config = dict(
    d_model=320,
    n_experts=128,
    experts_per_token=6,
    moe_layers=[0, 1, 2, 3, 4, 5, 6, 7],
    normalize_top_k=True,
    routed_scale=1.0,
    norm_eps=1e-07,
    beta1=0.9,
    batch_tokens=262144,
    train_tokens=1181000000,
    dataset='wikipedia_en',
)
Below are experts of layer 3 (counted from 0) of a mixture-of-experts language model. Rows are named router (the router's row for the expert), up (a neuron's input weights, with its number) and show model dimensions 280-319. Each number is 128 + 24 x the weight over its row's rms, rounded and kept within 0 to 255. Numbers have three digits each.
After each expert's rows: a language model's description of what the expert responds to; "mostly gets" lists some tokens that are sent to it at least half of the time. This comes from a sample of Wikipedia text that the model never trained on.

# expert 14
router:126114129126144106163187143129161133127140094108143133126127155115140106142130102133096103133132143144139135157119137131
up0:117171116095144119176101137095142047116128114141102098133132147126092112124132145142069107125167094172125201102069127142
up1:135193129112140138134136134124113106082121148113129100121107134152130154114118086081146118131143152154180167135090115154
up2:114103181086112156151110102130093152149132111103171100122115174121113114154205124118091161126139133080123149121152106103
up3:093099143138133129142119159096081142121140116115129128143093114115148113113115095157160116106167129165118143114149131139
up4:119125154148154140156115143124104152135127094113144129123114114153156152142106123149162133138082133089101076155125134120
up5:119073102095098106115129141133130125082120157109109105098134105100115163114095136161099146110154121152139123149083161196
up6:101122127151121124184134110125071147123141118147122112119101138110148150159130122125100127148163109099097107153098117141
up7:148107106126143131160154109092144156122158133186138153144137108141144164139134119128124131151132178106124111147140091151
What it handles: Capital letters or first syllables opening proper names of places, people and countries, such as S, L, San, Al, Col in Columbia.
mostly gets: " San", " Se", " Al", " El", " Cal", " Ju"

# expert 55
router:097142114087139089137175123130136111153179089139116114149124151109126125156146097142108092124136136115149136135136131122
up0:089128103135094089104098129125087099114117095099176105133089146123143127128149115068097112124153166097104135170132180138
up1:115124118128123161158126153127143112155143116145144149143148117087164138119107099123095134124126100122112117121124092143
up2:146111171173130131104115135140120155088117123169088146124106099151173162095098112117139136151113162093143126116128129107
up3:118129154166142185158139102115125124146085118146138122151118153108135102143149085056152147131109125146142117087130131149
up4:101103136127128135151109141132147087141113152113129095129143187126129120107144117110115149126149076175174130137124104191
up5:125146105129091073110117165151134145109139106130154145123082117131104118112146135170096103116094116103123113109142163115
up6:114119118096096114103117150115109103169111083163126117148144103127139132158112097146134121113128136141143153106103100176
up7:116112133112124122122170118144130114123084101102110163092133116139104135147132107099129109116075132094182136187101150134
What it handles: Opening capital pieces of personal and foreign place names after and, by, of, commas, such as R-ajappan, Sri L-anka, Mc, San, Ch-ina.
mostly gets: " Mc", " Har", " Jo", " Mo", " San", " El"

# expert 15
router:116140141111140077126155121120150128154141106151152129171125150117118116176129127137110083112139167150118146153133141132
up0:113108118100186106115120088127134123117119105148148130199118141165184102196166086139138139115122138137140141144068117124
up1:096125111133129104157133136142136135159124170103125167126123133142078109164110135156104129065101162075168178077105083091
up2:130118103146083160126187156126149145129135126173118115121113101134152117123129111107148131119151171086135114089097070136
up3:134111099093121070125144127146129081149186156170137146130102127110114145102111105178140161104132090136135201134100104087
up4:123113107140124106131119108152120128132191145110116124128123146090128118110119118137125121136181154139136114111159165086
up5:116114113070137097095110093122094128153112102143142163130163180140124168138136126122110109051079141087105107144129134128
up6:102163105135161114121151141114131116130128189176130123145102155120127126129096093118139142100127155112141134121104132173
up7:140138100136126115126128109099104113095150087173087147131066161113116102123127102103123106136136153137178109159131167120
What it handles: Bare space tokens in tables and lists, mostly before digits or dates; also month names such as April, June, October after a pipe or comma.
mostly gets: " ", " April", "  ", " June", " September", " December"

# expert 1
router:098147107120112129166182162099126117125117097150102175162118129137115124137140110128115087124158160121147128169118144134
up2:124100131156170070108123097142106144100126143117116134133157149138149141143111127093105127139120166190129071140141131156
up3:099129088146113104120150123102113119154126164165093123070151126128138137148111147139126125122137122144135129114122099096
up4:153122113085105131146180141128129124133125146130126198100113163141124146116177133184117130161134112129133103114140105114
up5:131129143092083140140141132139125144113153111119151118105148131137132161125141140137109109142148133148155133134137161109
up6:142151126079133126106120151104122157174121091130125122144115134132143115121092126119084127124161116139147171132164119144
up7:136153115137135142140093146103097120148088179145137077138108118125102168146161110140116141122160126131106173122165158070
up8:140118128135088111165134140149133132126158150133144139136116148079136115136153134152115161151142144143105167147121142110
up9:128124143102136102104117175103067097129167141102106157113151152116120163112148161073135161120092143137133127165120110148
What it handles: Articles like the and The, plus word pieces after them completing ordinals and superlatives, such as g-reat, larg-est, four-th, Sec-ond.
mostly gets: "ext", "reat", " same", " former", "irst", " This"

# expert 20
router:133137118111150085144123163110108141115146102163127182153135117101132099167135105090115120082125145126167147138120112122
up0:094176098116138175128125136100129103122118153138141138149161124129144150154102138129111089142138130146149133169136141150
up1:102108131153117162150151098138168122132167126118085164124066157140140135122147123155146065163152106145122111136107160149
up2:141142125153176144118193144105113152141117116137094111155127147120155135144118113105097110107124120121154138086147138135
up3:110147122120108133112140148118112147156092113180109157154139112129137153129130152139111116129132135119142114139097113143
up4:123116132098122100103164124094166131174110145157126137121132145173094104137120140160121127112093150167138127116158117106
up5:122058131138129120119149129105167121151115183134106137140094149102167166153109108072130114102116087159107137117145093119
up6:108130145130102092097129117121143102111162147108152160163139137124162142118160130158160111097133141153178208171100091117
up7:127121111157079098133119122174138101131123102172112111123125138136133104159135117145117105163141172140105136172102130136
What it handles: Pipe separators in wiki tables, plus colons after infobox field labels and semicolons between listed items, such as Venues:, Runners-up:.
mostly gets: ":", " |", "):", " including", ";", "===="

# expert 34
router:116160121110150110166173146113146112155117142118117172161117139132132152149169114138125120118118134127135127149128142157
up2:142155066139162102081156131154148112110106115127075154129094122105121120128106115156104135061139167089106132123148107083
up3:090114127093120142132110132135135109105138154112182095133109083139115145152186120140108133112104131094122102168115135113
up4:086106138106151108115113126111162079156137137107188149142144132114112127143109130144142156145087138157144140112122111153
up5:127149106161130115183143060129127114139141093145106136115088164141114079136137122138138149145154162132113095088162102130
up6:102132125088113153078103104068096076119119170102093102117137146131141161118166131120153155107137109087134103087056122146
up7:100053098132162083134140169160132152107133096130178138126130079100133122148131127156117120128115110074074142127149151132
up8:089160151147163150114172129141141116147114146117125093106078103136139128122113141130122131136122092128121140114187128137
up9:129092103144105114163115102141123125137085105111122148124138165160145175159152112088168124090170182101123137089178147089
What it handles: Common nouns and numbers after quantifiers or "at", such as "At 17 years", "At one time", "67%", "seven children", "season".
mostly gets: " years", " season", " school", " year", " some", " many"